config.yaml
d_expert: 416
router_score: "softmax"
init_std_router: 0.00653
vocab_size: 16384
rope_fraction: 1.0
init: "uniform"
init_std_up: 0.0167
optimizer: "soap_variant"
weight_decay: 0.14
lr_head: 0.00366
warmup_steps: 200
schedule: "cos"
batch_tokens: [65536, 131072, 262144]
dataset: "wikipedia_en"
Below are experts of layer 3 (counted from 0) of a mixture-of-experts language model. Rows are named router (the router's row for the expert), gate (a neuron's input weights, with its number), up (a neuron's input weights, with its number) and show model dimensions 480-639. Each number is 128 + 24 x the weight over its row's rms, rounded and kept within 0 to 255.
Before each expert's rows: "gets" lists some tokens that make up at least twice as much of what it gets as of all text. This comes from a sample of Wikipedia text that the model never trained on. Tokens count by the router's weight.

# expert 9
gets: "\n\n", " of", "ic", "==", "\"", "==="
router [136 119 171 148 117 124 119 127 130 149 144 143 158 158 121 144 136 124 140 144 138 123 111 153 154 128 128 133 103 103 111 102 139 179 126 143 182 143 114 180  99  63  91 157 162  92 121 121 108 101 116 140 150 118 108 115 143  91 119 162  57  86 141 107 157 136 122 138 161 122 108 160 111 124 115 161 133 137 133 116 117  99 151 135 147 127 121 119 135 102 160 102 176 123 183 157 143 141 149 127 103  95 145 118 143 117 118 103 182 121 148  89 112 154 121 113 108 155 108 119 110 119 117 115 110 152 156 136 123 168 130 140 146 104 134 157 144 153 118 107 122 160 119 107 138 127  79 124 106  90 124 110 130 104 162 115 127 126 156  99]
gate0 [108 130 106  83 126 105 161 160  99 119 144 101 178 128  83 101  93 148 107 101 141  99 118 168  73 151 135 179 116  89 141 165 143 145  89 142 106 160 129 104 116 116  99 183 156 108 135  92 174 110 126 134 145 115 137 119 144 144 147  86 179  86 103 169 134 170 125 143 128 148  91 122 109  85 141 150 110 133 139  94 143 166 120  88 140 113 142 111 144 106 123 148 142 123 100 117 100 165 145 187 129  97  87 108  77 113 114 144  96 112 125 161 115  95 105  94 154 105 165 123 154 147 146 125 130 124 156 130 118 134  94 117 136 109 129 125 114 154 153 147 128  91 129 113 116 100 136 166 107 109 133 166 131 166 162 135 121 134 133 113]
up0 [119 128 122 117 108 110 151 146 106 120 127 164 113 107 122 102 105 111 117  85 162 126 104 121 121 134 127 126 145 154  85  83 148 103 144 153 119 118 110  99  72 120 100 169 109 162 131 149 132 124 155 126 178 145 130 133 160  66 150 119 124 156 128 136 120 118 131 104 114 117 138 106 143 103 124 166 132 127 132 139 178 155 111 126 152 142 155 123 133 151 116 108 130 130  93 140 150 151 142 106  94 193 129 143 139 126 105 124  94 146  83 141 176  99 116 140 124 113 120 118 155 108 150 140 101 132 125 107 104  96 132  89 130 108 155 153 141 153 138 190  92 166 127 118 104 132 102 134 103 127 106 113 101 182 169 126 107 145 109 131]
gate1 [115 155 111 113 142  70 133  83 128 131 117 126 139 129 130 165 126 154 119  93 126  78 136 124  78 106 161 144 158 105 133 130 121 121 156 155 112 139 147 179 152 132 132 120 108 135 134 160  98 117 121 150 123 123 130 158 136 129 176 119 162 123  98 142  99 150  81 137 148 117  87 183 117 125 152 147 144 146  92 134 149 111 154 121 147 148 206 156 151 117 150 149  68 106 154 130 151 115 153 195 110 123 109 140 112 137  84 118 152  92 160 100 123 118 115 154 155 118 137 123 144 109 151 130 118 122  87 129 145 156 136 114 158 109  62 166 108  98 136 136 136 103  43 178 114  89  84 137 134 127 125 109  91 113 148 137 116  91 143 139]
up1 [153 103 153 117 122 124 135 117 101 113 130 137 112 152 171 122 155 116 150 125 145 164 135 126 114 205 108  89 121 101 110 131  70 106 127 108 122  93 148 163 107 113  88 152 140 126 124 163 161  85 116 166 139 119 157 131 140 144  89 153 179 138 181 158 150 153 119 126 184 136 134 109 158 112 102  89 106  81 102 150  81 109 130 132 161 134 107 138 167 120  90 109 142 117 132 133 130 142 138 146 148 116 112 111 117 135 102 158  98 135 133 145 147 110 138  99 113  82 102 140 106 161 149 158 167 173 167 116 115  71 150 115  92 161 150 118 118 133 131 115 108 101 191 101 113 125 134  79 134 113 113 131 144 132 131 139 165 189 116 114]
gate2 [129 119  98  80 155 153  97 110 138 184 131 162 151 162 184 170 138 166 147 140 152 157 132 116 127 114 106 169 124 132 168 140 101 162 106 126 139  92 123 129 125 153 139 145 142 102 140 143 152 136 105 112 148 122 126 152  92 159 169 124 145 123 133 145 104 101 114 134  93 113 133 143 143  90 101  87 115  72 185 183 101 106 136 103 167 142 167 143 129 152 180  88 142 149 119 140 134 106 147 134 115 112 122 104 109 127 126 137  76 145  91  90  66 123 134 134 124 127 132 117 128 154  77 146 110  99 117 122 131 139 133 154 110 161 147 130 133 149 171 103 116 146 128 136 137 151 170 101 110 136  97  78 126 124 132 193 136 143  85 135]
up2 [115 130 146 129 144 133 102 133 122 148 136 140  69 133 122 124 137  94 110 152 118  83 109 141 150 142 148 128 150 138 129 142  83 158 181 107 124 108 140 129 173 133  70 127 128 144 152 129 134  93 100 166 174 150 136 117 111  98 122 130 155 125 141 147 149 122 145 121 171 137 103 141 133 119  98 120  88 168 129 130 124 100 118 104 109 112 136 132 135 107 133 145 105 156 109 104  91 131 126 115 128 123 102 196 147 128 130 122 134 147 106 158 111 150 121 126 105 116 120 126 103  86 134 114 100 166 155  81 146 124 127  85  92 132 139 140 165 109  95 147 151 175  98 113 159 147 142 184 167 106 130  95  96 133 159 152 132  85 116 138]
gate3 [116 118 157 131 101  91 185 118  87  96 125 175 171 115 135 115 126 122 121 219 154  96  92  83 172 151 148 131 140 128 135 171 114  92 134 161 105 154 159 113 141 122 143 168 110 123 146 114 147 168 105 113 124 174 157  94 171 126 122 168 153 102 135 131 145 106 138 117 135 152 159 117 104 152 106 138 120 114 139 127  96 150 130 109 109 131 109 179 152 145 142 172  84 112 115  81 121 121 103 138 106 121 132 147 143 139 135 105 152 140 133 115 126 100 162 147 140 149 149 160 139 126 166 147 148 123 172 127  94 141  97 130 154  85 102 131  75 131 142 165 113 116 132 151 142 151  93 172  82 115 114 147 133 132 178 141 115 151 120 159]
up3 [126 120 143 133 133  81 141 110 108  77 104 123  79 109 123 140 132 161 113 120 145 132 121 163 125 149 123 148 156 101 118 136 149 152 193 134 124 120 124  75 132 140 120 103 129 104 137 124 123 143 135  98 170 100 114 159  68 153 136 113 131 156 119 102 140 165 163 125  83 140 140 104 168 118 142 120 156 110 125 159  97  96 114 114 150 132 133 113  79 142 104 132 100 113 114 111  93  40  97 126 125 107 203 152 107 149 104 132 111 134 129 108 122 127  94 128 142 165 114  91 139 131 162 117 156 131 120 131 134 129  62  86 115  84 150 122 128 119 127  98 136  94  88 148 114 123  96 111 186 144 124 109 128 119 132 127 112 132 142 164]
gate4 [125 162 127 173 130 120  75 129 111 124 144 129 160 148 124 110  99 166 169 115 175 122 142 122 119 121 114 104 138  80 148 119  98 142 130 127 121 139 150 130  95 127 149 149  87 113 114 144 149 116 147 153 110 122 119 125 121 175 121 151 134 147 121 169 155 138 107 123 129  88 149 125 130 136 115 116 130 118 102  76 123 115 152 120 122  92 131  83 128 121 165 188 131 116 115 112 120 151 107 144 113 144 113 136 124 126 116 167  97 132 140 111 164 145 118 126  98 122  94 115 123 160 123 159 126 121 148 155 173 116 143 154 159 121 131 108 101 167  98 103 113 129 152 154 143 136  99 118 160 151 147 170 150 136 135 108 151 196 129 145]
up4 [107 131 157  97 140  94  78 114 141 153 155 123 115 173 134 124  94 138 100 182 145 106 125 126 173 146 131  67 160 116 119 125 101 133 142 107 128 157 100 122 103 162 130 109 131 146 158 169 153 116 129 154 135 161 100 134 151 132 130 141 141 124 143 144 138 127 131  99 183 133 179 125 112 102 115 144 178 135 147 130 128 151 125 140  77 119 120 137 106 164 134 135 112 144 128 138 135 141 132  80 144 154 104 126 164 152 161 175 117  98 105 117  92  80 115  99  94  89 143 139 126 161 124 136 112 146 137  71 162 115 139  95 165 122 138  70 118  98 134 123 153 132 103 116 162 136 159 107 139 136 106 140 101 135  55 125 132 122 163 125]
gate5 [148  92 150 200 142  99 157 131 119 130 181 165 149 136 132 119 141  90 141  85 137 140 124 130 151 141  95 130 123 138 122 116 116 134 106 139  90 130 129 109 142 120 136 113 125 113 139 104 111 123 114 128 140  96 137 125 113 171 151 103 108 107 106 121 142 164  93 126 136 118 115 129 137 105 134 142 126 129 148  94  99 169 145 132 143  88 115 104  99 133 142 140 149 120  96 143  94  93 126  88 116 116 158 111 109 105  86 187 106 145 118 147 114 158 114  94 138  85  83 108 118 127 130 126 179 102 121 140 129 133 126 129 106 137 130 101 126 140 153 139 130 123 140 114 101 127 112 147 128 146 103  99 104 109  45 182 120 148 146 117]
up5 [118 124 121 112 111 139 127 167 108 110  94 114 102  64 123 119 127 154 125  82 160 140 147 138 133 124 141 152 126 111 138 119 121 126 110 135  98 128 133 133 152  90 167 135 135 145 122 110 106 116 127 135 156 149 105 136 146 178 101  90 106 128 134 136 135  94  90 127 139 137 154 123 111 108 145 129 127 123 113 140 133 151 144 153 105 133 110 120 151 139  94 137  90  97 133 184 100 125 136  98 104 104 136  96 133  95 120 114  72 102 167 106 126  99 156 170 142 142 103 126 156 120 103 150 141 109 107 157  82  81 121 125 129 120 127 143 145 127 108 135  73 133 125 118 164 119 115 130 148 116 127 125 141 138 116 132 124 117 105 102]
gate6 [154 173 140 105  97 123 141 146  82 119  75  55 126 114 117 148 129 167 143 151 124 104 103 137 126 130 128 124 112 162 145 112 145 129 148 113 148 132 128 102  89 122 138 126 135 172 129 153 117 126 133 134 154 164 114 162 126 149 176 119 125  73 103 144  92 178 123 111 110 100 117 122 108 115 109 164 124 140 133 106 117  93 140 153 186 170 145 157 130 140 109 179 150  96 100 183 105 144 151 109 147 137 151 136 150 118  84 104 131 112 103 130 120 119 159 156 149  95 133 126 152 159 147 147 104 109 133 136  94 112  98 103 126 140 119 143 130 142 166 113 101 144 143 127 137 117 137 126 117 106 154 129 141 140 128 144 140 117  98 101]
up6 [152 140  88 106 168 102 148 115 146 101 111  69 140  97 121 118  84 144 116 118 152  89 175 179 139 149 123 115 158 128 178 116 151 127  88 121 133 157 144  59 123 108 113  92 128 134 133 156 130 140 138  92 175 143 110 156 130  85 131 117 107  99 126 101 138 151 125 130 105 156  95 148 105 111 119 186 134  91 153 172 128 131 146  96 153 146  69  89  94 137 107 143 154 119  87 111 140 136 121 117 144 144 109 177 114 119  96 140  99  92  92 128 109 137 124 164  80 115 127 181 135 129 191 144 123 109 131 142 110  93 146 143 153 122 123 106 125 147 211 106 159 126 116 144 166 107 141 109 125 132 165  95 150 129 123 130 122 174  99 118]
gate7 [127 141 162 105  66  94  82 134 116 177 105 119 131 149 142  85 167 172 157 120 150  73 142 106 132 132 133 109  94 149 134 146 122  81 102 142 135 129 155  96 144  81 151 167 129 144  92 130 136  90 138 153 150 120 100 135 101 127 118 145 118 113 123 123 129 146 104 101 148 154 141 118 145 157 140 140 133 132 162 118 102 150 163 137 106 125 117 115 146 127 104  97 121 148 121 113 145 117 140 142 113 116 126 169 128 132 147  96 116 107 131 119 106 111 142 127  79 131 131 142 128  96 146 106 145  77 111 170 114 104 108 148 100 102  96 147 113 175 141 110 158 138 148 103 106 117  78 104 118 102 148 152 126 124 162 129 132 163  93 137]
up7 [167 121 151 119  86 110 135 137 105 131 155 183 168 118 130 149 156 133  76  93 116 102 128 155 147 153 143 110 140 159 107 155 152 139 120 120 110 116 117 133 217 146 123 130 137  87  99 145 114 113 114 132 133 120 158 153 149 124 158 159 127 138 132 162 174  87  94  95 135 137 102 131 127 156 141 110 115 128 128  79 135 132 145 110 140 130 121 210 132 151 133 138 138 152 115 126 112 147 134 115 128 159 132 116 149 140 114 108 180 122 111 146 143 192  87 128 141 115 107 136 104 158 115 120 157 138 135 147 150 115 158 116 118 160 153 134 127 131 142 126 115 122 149 125 101 128 108 128 116 119 128 147 131 106 137 114 137 153 131 173]
gate8 [142 130 132 173 100 147 137 169 193 137 142 158 116 152 131 111 123 142 135 132 123 137 143 145 160 122  98 105 162 142 168  91 127  92 201 105 106 157 123 101  87  97 182 129 133 121 119 138  66 148 133 144 111 125 131  96 113 140 138 109 155 102 121 156 125 163 136 125 165 178 170 164 149 130 102 148 139 140 145 146 148 122 149 124 132 142 138 123 126 104 149  95  96  98 140 135  97 141 134 141 165  93 133 101 120 106 101  92 129 110  94 161  93 112 104  91 171 121  98 126  92 148 112 126 143 103 113 142 130  89 108 119 151 133 109 121 144  91 148 101 139 120  99 108 139 141 106 139 129 107 128 133 144  99 122 138 102 114 111 139]
up8 [146 113 127 123 130 132  89  91 121 148 131 128 154 104 126 163 137 170 119 114  99 112 123 131 152 153  95 109 125 132 129 130 100 125 135 115 133 137 153 108 140 144 105  69 177 112 108 126 117 124  94 107  90  96 135 112 139 129 161 138 106 127 153 148 133 162  98 134 127  99  87 142 176 127  87  52 130 106 150 134 123 157 156 135 192 127 139 125 140  87 146 101  73 146 127 116 149 121 160 127  98 107 107 175 105 147 142 169 134 128 157 173 145 152 132  93 125 117 100 114  86 114 127 117 130 128 108 175 108 118 127 150 117 126 143 116 153 135 146 133  95 131 138 132 176 124 126 123 126 139 105 139 141  94 122  75 137 136 134  75]
gate9 [131 156 129 164  94  76 142 156 174 127 140 130 135 132 147 155 144 102 124  73 127 116 146 139 108 121 110 128 128 116 160 150 141 133 133 152 133 105 152  95 125 107 128 180 149 134 159 117 134 130 112 151 124 113 125 146 139 123 108 102  84 132 127 165  65 150 144 125 115 130 105 143 140 161  90 120  97  95 125 105 139 174 134 131 107 139 151 132 118 133 142 128 120 116 131 105 114 119 162  95 146 129 119 146 146 177 111 122 154  40  89 144 142 116 139 165 108 192 154 157 117 131 105 112  97 146 122 106 129 144 128  97 114 131 122 155 116 143 153 118 113 115  89 120  95 128 125  90 127 132 101 164 156 148 159 148 149 117  89 118]
up9 [158 141 150 100 153 145 137 119 134 120 112 125 139 153 154 138 148 146 121 124 119 120 114 138 124 129 122 139 165 111 144 131 111  99 138 125 101  90 149 130 122  91 123 154  96 128 123  96  76 111 113 149  95 109 135 111 146 140 124 135 165 126 103 164 142 129 141 144 135 114 132 139 121 117 125 134 136 104 136 128 128 156 124 130 108 121 125 174  95 147 108 112 115 132 119 162 153  91 121 105 140  83  91 138  91 128 167 150 106 131 167 137 161 173 117 144 151 141 126 141 121 107 124 119 132  83 115 119 115 134 162 174 101 136 104  69 143 133 109 154 130 134 134 114  95 121 135 137  92 142 162 110  98 123 140 121 106 152 162 118]
gate10 [138 135 127 109 120 150 164 159 113 130 118 119 159 136 151 146 141  93 177 130  95 140  62 141 119 156 153 117 110 134 159  62  91 137 134 137 149 141 133 113 111 132 126 145 152 152 166 129 124 185 143  98 128  94 146 112  95 113 136 144 168  84 114 140 164 150 150 158  95 129 133  91 108 115 113 108 144 136 109 111 112 117 136 153 156 137 111 124 114 139 134 126  84 107 130 101  89 148 132 103 164 158 144 100 114 149 101 112 143 143 130  98 129 121 105 141  86 107 128 124 112 127 122 146 140 146 131 134 119 119 149 135 131  96 139 122 148 128  91 154 124 118  91 109 129 110 157 108 149 155 128 127 141 114 154 186 143 122 139 150]
up10 [149  79 166 146 180 155 139 140 119 113 125 107 121 142  97 113 112 178 101 145  60 111 159 127 143 129 191 125  89 131 148 128 138 173 156 109 117 127 154 134 142 130 129 114 160 136 132  95 144 161 174  92 103 134 128 115 125 138 110 133 156 152 132 135 131 156 122 125 128 181 151 105 121  90 168 139 121 103 112 142 131 119 119 117 141 117 135 159 112 163 123 135 115 133 110 158 141 146 126 134 132 164 156 176 150 119 115 135 103 101 141 105 169 130 129 155  91 124 114 167 140 140  95 178 136 155  71 100 144 188 124 137  98 176 107 135 117 125 132 118 155 146 102  90 140 151 145 130 129 113 121 172 142  98 144 107 118 148 133 125]
gate11 [147 125 103  95 132 131  97 106 108 147 147 126 130 162 110 123 141 154 112 129 109 142 151 141 163  99 131 129 137 166 178 135 132 117 120 158 149 141 104 159 137 117 128 133 103  89 152 119  66 109 164 136 122 154 150 157 147 118 159 146 118 150  96 150 117 123 151 124 132 143 153  91 123 150 136 169 141 121 122 123 109 107 145 144 106 158 105  97  95 115 127 146 105 149 149 162 116 144 145 140 139 147  76  76 123 143 140 155 149  76 115 128 170 123 113 132 118 181 156  83 147 118 116 107 169 109 110 146 122 116 117  91 139 149 135 141 117  95 116 134 131 138 149 157 166 123 128 164  95 124  95 155 125 132 133 116 143 117 137 171]
up11 [134 129 125 144 156  94  99 126 211  75  96 131 155 128 154 131 139 126 105 110 181 172 131 111 118 127 141 160 116 133 175 109  93 108  93 131  92 146 147 121 143  97 154 111 139 155 140 117 114 128 114 144 121  70 122 136 120 118 148 173 160 132 150 143 108 135 129 118 108 151  82 118 134 129 124  98 187 103 174 118 107 113 122 159 139  98 118 169 116 132 131 113 102 133 162 155 138 121 156 103 130 123 129 136 107 128 127  97  88 137 131 162 165 141  96 157 106 168 112 147 172 132 112 124 127 145 150 146 122 146 144 114 109 183 161 132 112 119 118 109 115 131  89 108 117 163 163 174 160 124 137 145 128 146  98 103 133 131 159 125]
gate12 [138 122 110 111 108 134 141 130 176 165 174 103 165 136 139 140 116 112  99 109 128  98 113 129 161 119 123 143 114  98 169 168 106 100  99  90 104 143 121 100 133 177  67  99 147 154 125 133 136 113 125 134 107 144 107 175 169 141 127 132  83 127  87 127 107 142 104 149 142 149 101 113  94 145 134 170 136 125 121 131 116 114  83 139 116 149 122 146 151 135 120 145 103 148 149 108 124 133 140 102 167 122 137 123 118 145 139 164 117 141 124 157 146 145 101 164 169  82 140 148 124 125 124  89  99 142 123 187 126  83 137  79 109 133 114 119 161 176 124 153 135 175 122 134 101 126 141 113 105 120 149 135 133 139 146 110 133 132 137 136]
up12 [142 127 130 120 122 137 106 152 118 140 124 126 121 136 134 120 109 133 149 171 166 150 142 136 176 117 110 117  72 133 107 119 105 114 121  81 141 185 170 166 159  96 148 120 125 147 108 156 135 154 111 137 129 140 137 130 163 106 154 164 181 108 125 124  96 124  94 113 138 156 100 135 120 164 140 142 123 120 119 116 120 113 116 163 157 123 181 130 155 157 136 103 139 127 115 122 160 117 103 108 134 173 162 157 130  90  91 112  83  96 133 138 148 151 161 120 100 130 123  95 168 165 137 148 136 105 116 142 128 112 134  90 169 123 123 179 117 128 144 156 168 131 169 164 133 160 107 117 149 123 166 100 116 158 144 120 130 156 154  97]
gate13 [124 114 142 127 161 104 132 135 111 113 109  99  87  98 148  98 152  89 119 113 117 115 120 122 126 139 155  86 128 114  79  98 121 157 110 129 134 123 127 177 102  75 122 100 147 133 142 151 168 126  98  78 122 125 132 123 118 115 119 148 143 165 112  96 127  92 144 131  99 123 103 143 106 149 136 127  95 129 119 135 105 139 110 114 132 138 130 126 133 112  98 109 143 136 134 140 153 104 173  57 111 107 142 153 110 115  90 144 102 125 111  94 134 133 134 131 130  97 151 130 145 138 162 137 181 108 126 162 103  91 116 126 121 141 157 138 138 142 104 172  97 162 152 128 113 139  68 105 134 125  97 134 108 153 161 139 171 109 114 138]
up13 [101 172  92 161 128 148 109 134 104 108 142 144  98 148 127 121 115 123 128 128 132 135 149  82 144 126  88 100 106 142 116 136 165 145 103 125 193 161 163 125 156 117 132 109 108 208 130 184 161 132  89 166 152 114 169 128 140  92 134 130 150 130 123 106 118 153  67 107 139 122 162 121 108 129 145 152 109 143  81  96 132 141 150 117  87 124 139 127 124 135 132 123 113  95  97  99  88 110 114 149 163 128 156 115  84 106 151 148 167  86 200 159 121 172  75 112 143 140 139 101 146 125 102  97  87 128 133 122 120  97 131 167 144 122 128 133 130 124 143 123  78 129  88 134  90  76 114 118 121 151  84 107 116 121 154 114 108 119 122 156]
gate14 [132 131 118 124 133 129 152 153 178  63 149 120 125 168 144 112  93 136 156 114 123 123  92 145 104  99 109 130 115 115 151 141 183  54 138 136 108 119 147 142 123  96 133 107 179 127  89 128 126 101 138 118 109 163 145 156 121 157 163 107 104 146 104 106 133 102 100 165  57 139  72 128 111 183 142 168 159 101 124 121 123 127 141 141 140 177 144 112 114 111 143 108 104 102 128 146 161 161  98 168 137 101 191 135  92 187 136 123 117 159 104 105 112 116 129 126 127 134  90 160 130 131 138 116 101 115 105  87 116 142 128 110 169 134 108  83  81 107 109 126 105 136 130 105 143 186  93 142 147 131 102 129  98 145 169 144 158 125 127 142]
up14 [127  97 102 139 138 124  86 152 142 139 164 170 125 107 129 155  98 109 173 131 161 162 102 135 129 187 126 117 114  99 186 103 100  96 159 119 127 142  78 151 140 158  90 121 127 119 121 114 130 120 126 146 187  75 150 148 148 118 155 152 140 118 119 131 176 138 168 114 115 119 144 123  96 173 130 119 116 141 103 123 134 143 195 119 158 147 132 122 133 108 128 160 137 120 122 137 170 110 192 133 121  68  97  69 113 133 128 124 136 130 161 101 120 169 131 161 174 128 143 135 140 113 135 166 112 139 115 100 128 132 158 165 118 141 100 154 107 164 149 121  78 124  95 138 133 125 112 107 131 115 116 118 147 154  55 111 139 135 130 107]
gate15 [157 119 153 177 126 154 120 117 161 108 155 108 119  93 152 143 107 125 134 117 166 113  97 161 108 116 187 101 126 114 169 140 135 120 120  96 164  74  97 129 133 173 104 120 169 108 125 117 150 148  81 106 143 113 140 166 114 155  80  93 113 141 162  82 159 112 139 100 137 172 145 142 154 163 149 133 126 108 130 114 112 186 157 126 141 112 125 125 120 126 146 112 145 131  87 145 128 108 135 138 108 122 129 119 186 111 133 132 143 131 143 110 149 138 126 111 143 128 120 164 149 135 132 137 147 144 175 129 128 146 134 121 146 151 113 110  95 110 119 145 135 140  85 228 183 131  97 143 114 149 106 135 153 127 163 158 119 109 114 136]
up15 [117 140 117 114 166  89 119 110 110 105  99  98 160 136 127 142 177 155 142 103  95 122 133 135 105 164  96 173 119 140 126 140 169 130 117 118 149 113 124 145 145 122  97 112  98 149 144 134 159 149 173 113 122  95 127 131 108 132 175 108 111 155 116 135 109 114 115 111 116 138 138 138 126 176 110 126 184 104 127 115 120 138 145 109 108  84 148 102 146 130 173 141 118 141 152 142 135 112 133 144  66 139 100 132 162 125 104 112  95 133 139 152 124  82  85 157 159 174 135 102 143 141 113 115  87 142 197  94 136 103  96 128 104  69 142 160 165 162 128  92  97 120 156  98 129 125 115 133 123 131 115 146 122 128 139 105 144 102 205 164]
gate16 [147 102 120 141  91 119  92 137 122 101 107 108 104 150 145 110 135 118 105 106 141 132 105 114 104 134  84 103 103  89 127 104  73 147  96 137 117 149 124 129 117  77 123 121 159 159 170 129 120 131 151 112 155 166 105  89 127  91 127 123 108 107 156 142 129 140 144 101 162 105 157 119  74 171 123 109  99 113 126 113 119 118 152 116 180 154 105 143 142 104 103 104 116 102 130 132 171 123 115 152 162 128 140 118 112  80 109  95 151 129 154 122 174 128 100 124 109 140 102 116 163 117 114 125 127 142 137 112  84 136  90  99 145 131 174 123  98 160  99 141 118 142  81 159  99 174 137 111 104 116 112 117 117 113 125 164 111 120 155 130]
up16 [119 138 130 115 114 153 149 117  71  86 132 145 120 151 129 117 153 119  96 120 114  98 108 108 122 108 135 104 101 158 100 139 148 154 119 119 156 140 121 136 140  65 128 133 121 156 101  93 116  99 116 152 131 127 139  96 122 102  95 161 107 116 100 106 165 171 114 180  59  90 159 131 140 107 144 112 134 142 135 110 143 117 114 137 130 136 102 152 154 152 122  98 107 125 123 117 111 122 162 156 104 136  83 139 162 182 172 113 125 156 103 107 141 120 110 116 126 152 139 134 118  77 126  92 165 178 126 119 137 122 154 121 131 145 106 134 134 126  67 156 121 180  89 116  97 133 102 113 105 122 107 133 105 116 184 139 118  90 133 126]
gate17 [119  95 134 119 131 119 158 147 146 118 146 144 141 131 135 100 112 107 120 123  91  99 155 100 110 139 113 132  80 130 129  88 170 125 125 122 115 132 182  84 172 116 118 137 154  97 146 160 106  57 106 146 161 123 124 122 126 113 127  96 136 172 123 141 107 132 138 126  93 161  81  90 123  69  96  88 111  89 126 122 136 112 122 157 122 106 137 157 148 136 116  86 165 145 130 133 121 160  94 140 135 124 124  93 154 150 149 125 119 194 186 125  94 102 159 118 134 140 135 130 135 102 169 159 121 112 109 106 112 114 146 104 127 160 116  87 118 136 129 140 105 135 137 127 107 158  89 151 134 103 110 133 130 128 133 167 122 173 125 123]
up17 [127 113 117 112 105 105 123 117 142 106 141  66 183 135 129  74 119 138  79 169  93  86 112 111 112 122 126 126 142 128 107 119 124 115 116 102 145 146 137 143 158 109 159 132 126 166 145  80  83 147 175 138 105 162 156 117 122  81 117 121  76 137 122 100  71 125 151  87 120 151 118 181  84 150 126 154 134 128 130 158 125 147 149 135 129 135 150 152 134 112  91  90 119 109 118 156 128 152 102  99 145 118 138 146 118 136 122 102 128 127 133  87 132 126  66 112 127 140 110  82 117 128  93 113 174 125 139 142 129 120 142 177 112 130 142 116  94 101 136 150  95 130 116  83 129 151 101 135 120 102 118 123 143 144 123 181 139  79 116 119]
gate18 [143 145 133  93 109 110 111 131 102 114 118 151 135 164 147 116 144 110 125 123 152 106 135 128 135 135 115 110  99 147 133 162 114 153 124 149 144 155 117 106 125 128 150 136 164 118 124 120 125 113  94  58 157 128 113  85 134 152 142 162 139 128 127 158  99 102 144 171 124 152  99 155 113 158  79 177 101 121 123 119 121 150 107 162 127 154 147 145 120 137 119 131 154 183 153  81 117 129 141 112 114 102  98 110 143 136  99 116 155  98 146  97  95 135 107 126 131 131 136 172 180 116 118 124 120 125 115 118  62  90 131 114 161 164 129 135 152 151 101 105 108  92 169  77 139 142 196  88 134 115 139  91 122 132 163 120 148 125 166 133]
up18 [158 161 141 115 113 136 139 164 114 142 123  89 108  88 113 165 160 171 110 174 112 153 120 125 104 143 114 105 134 146 114 147 201 131 121 119 129  97 159 174 112 127 130 127 110 127 171 114 106 142 102 144 117 115  92 134 164 124 168 117 105 187 117 101 138 127  96 126 122 139 109 132 144  89  74 165 117 107 158 128 109 126 115 141 102 130 100 120 149 172 152 132 131 141  99  97  76 151 127 140 100 164 113 170 142 144 108 122 145 112 148 105 100 108 108 124 126 114 170 139 109 154 122 175 143 136  94 128 123 139 115 170 133 122 126 139 107 158 179 196 151 112 156 130 115 116  92 136 143 102 117 142 163  86 120 132 132  64 137 146]
gate19 [ 88 126 148  94 166 130 114 149 127 109 108  95 151 120 117 134 137 157 116 112 149 164 117 154 108 122 145 124 130 113 130 143 126 100 130  96 119 110 139 116 144 146 133 106 157 165 117 137 142  95 153 111  88 103 110 123 139 144 141 134 116 114 180 171 145  75 138 162 108 126 101  96 113 100 136 143 148 100 147 135 131 137 160  96 116 136 116  99 132 103 148 110 159  87 147  90 115 147 124  87 143 147  86 121 123 137  74 144 129 129 123 117 100 141 137 197 141 139 130 126  94 114 105 148 174  93 120 131 154 141 159 133 118 100 115 105 117 145  85 109 146 113 117 106 176 124 162 119 117 100 110 123 147 118  92  96 126 140 127 112]
up19 [159 167 113 123 157 117 120 132 186 133 113 170 138 100 111 129 114  98 114 129 149 119 123 124  81 136  92 119 118 145 107 161 134 116 133 161 127 109 148 102  72 102  97 133 125 162 157 116 149 127 164  88 119 114 104 141 141 119 125 162  96 143 120 107 156 160 120 116  95 133 110 171 126 141 156 102 187 120 119 153  80 111 161 153 158 143 131 121 132  89 151 121 135 170 119  84 138  93 138 169 141  96 127 114  90 109 141 160 123 113 115 102 143 106 115 128 146 125 131 105 115 134 138 114 142  87 174 167 129 125 123 154 110 131 183 117 129 124 113 108 124 114 114 108 117 135 135 177 106 106 135 103 106 118  75 113 131  96  86 130]
gate20 [139 163 187 146 112 123 134 170 117 116 143  78 129  83 151 145 120  78 123  91 152 124  74 139 158 153 170 169 161 145 148 130 146 100 112 154 154 140 126 135  93 145 133  98 155 151 139 177 149 119 163 114 133 132  98 169 119 143 132 124 161 138 137 109 103 103 137 132 125 141 130 147  86 135 118 138 127 131 119 117 160 104 187 117 184 150 121 119 136 101 137 127 111 111 108 105  80 158 129 125 148 152 145 149 144 119 137 160 142 122 110 124 114 155  78 122 130 169 133 127 131 104 114 136 150 181 138 134 130 113 151 103 169  93 116 121 121 146 115 108 108 121 129 156 131 128 162  82 132 106 152 108 145 140 140 122 109  81 119 157]
up20 [133 101 158 116 168 123 135 131 124 134 152  69 143 101 173 110 124 133 156 119 146 156 120 130 145 134 148 126 140 107 101  91 118 101 122 107 128 119 123 142 130 135 132 140 134  97 130  93 160 135  80 141 189 106 113 134 137 113  74 140 151 128 145 109 115 124 153 122  96 128 115 164 128 154 128 121 153 122 182 115  99 112 143 121 154 146 100 168 120 112 103 153 144 129 130 155  85  92 151 141 132 127 166 160 169  98 171 107 104 100 108 141  83 124 111 124 120 126 144 136 115 138 127 122 135 147 140 136 149 137 165 139 130 112  95 145 130 113 145 153 148 110 106 152 109 134 116 115  95  94 113 124  69 129 132 163 105 142 151 106]
gate21 [112 130 143 112 147 116 118  82 113 155 119 102 112  99 106 118 154  94 133 164 120 154 128 165 149 120 110 119 186 158 109 108 120 150 171 121 125 173 114 131  94 123 105 106 136 133  98 155 119 148 130 160 141  98  86 119 119 163 131 141 115 106 155 137 135 133 128 123 131 116 140  67 143 155  91 113 156  81 143 123 146  97 131 105 143 126 131 174 159 151 161 175 114  94 164 153 115 157 117 111 147 133 177 187 164 115 130 131 122 126 142 117 169 138 158 164  99 177 123 127 142 147 104 109 120  88 128 144 148 170 129 147 149 111  97 118 149 114 144 134 124  90 139 104 137 146  92 141 124  89  73 135 156 164 161 134 138  92 142 127]
up21 [139 126 160  92 164 172 109 145 126 141 149 116 112 173 138 145  99 142 166 107  93 128 139 127  83 156 148 129 102 169 106  69 142  87 133 159 150 124 140 145 147 121 119 143 163 160 137 125 109 121 162 104 122 115 106 148 118 108 153 136 116 106 138 102  86 153 137 160 113 115 115 151 138  97 123 184 147 129  84 150  98 107 135 153  97 136 151 140 120 138 139  90 129 142 117 140 151 124 122 177 157 128 129 132 117 155 114 118 134 120 124 118 129 141 141 142  78 108  79  88 111  99 123 126 166 163 125 102 179 125 118 176 115 166 127  83  94  98 112 121 112 132 142 133 132  91 114 119 139 105 134  88 132 149  95 101 101 105 141 101]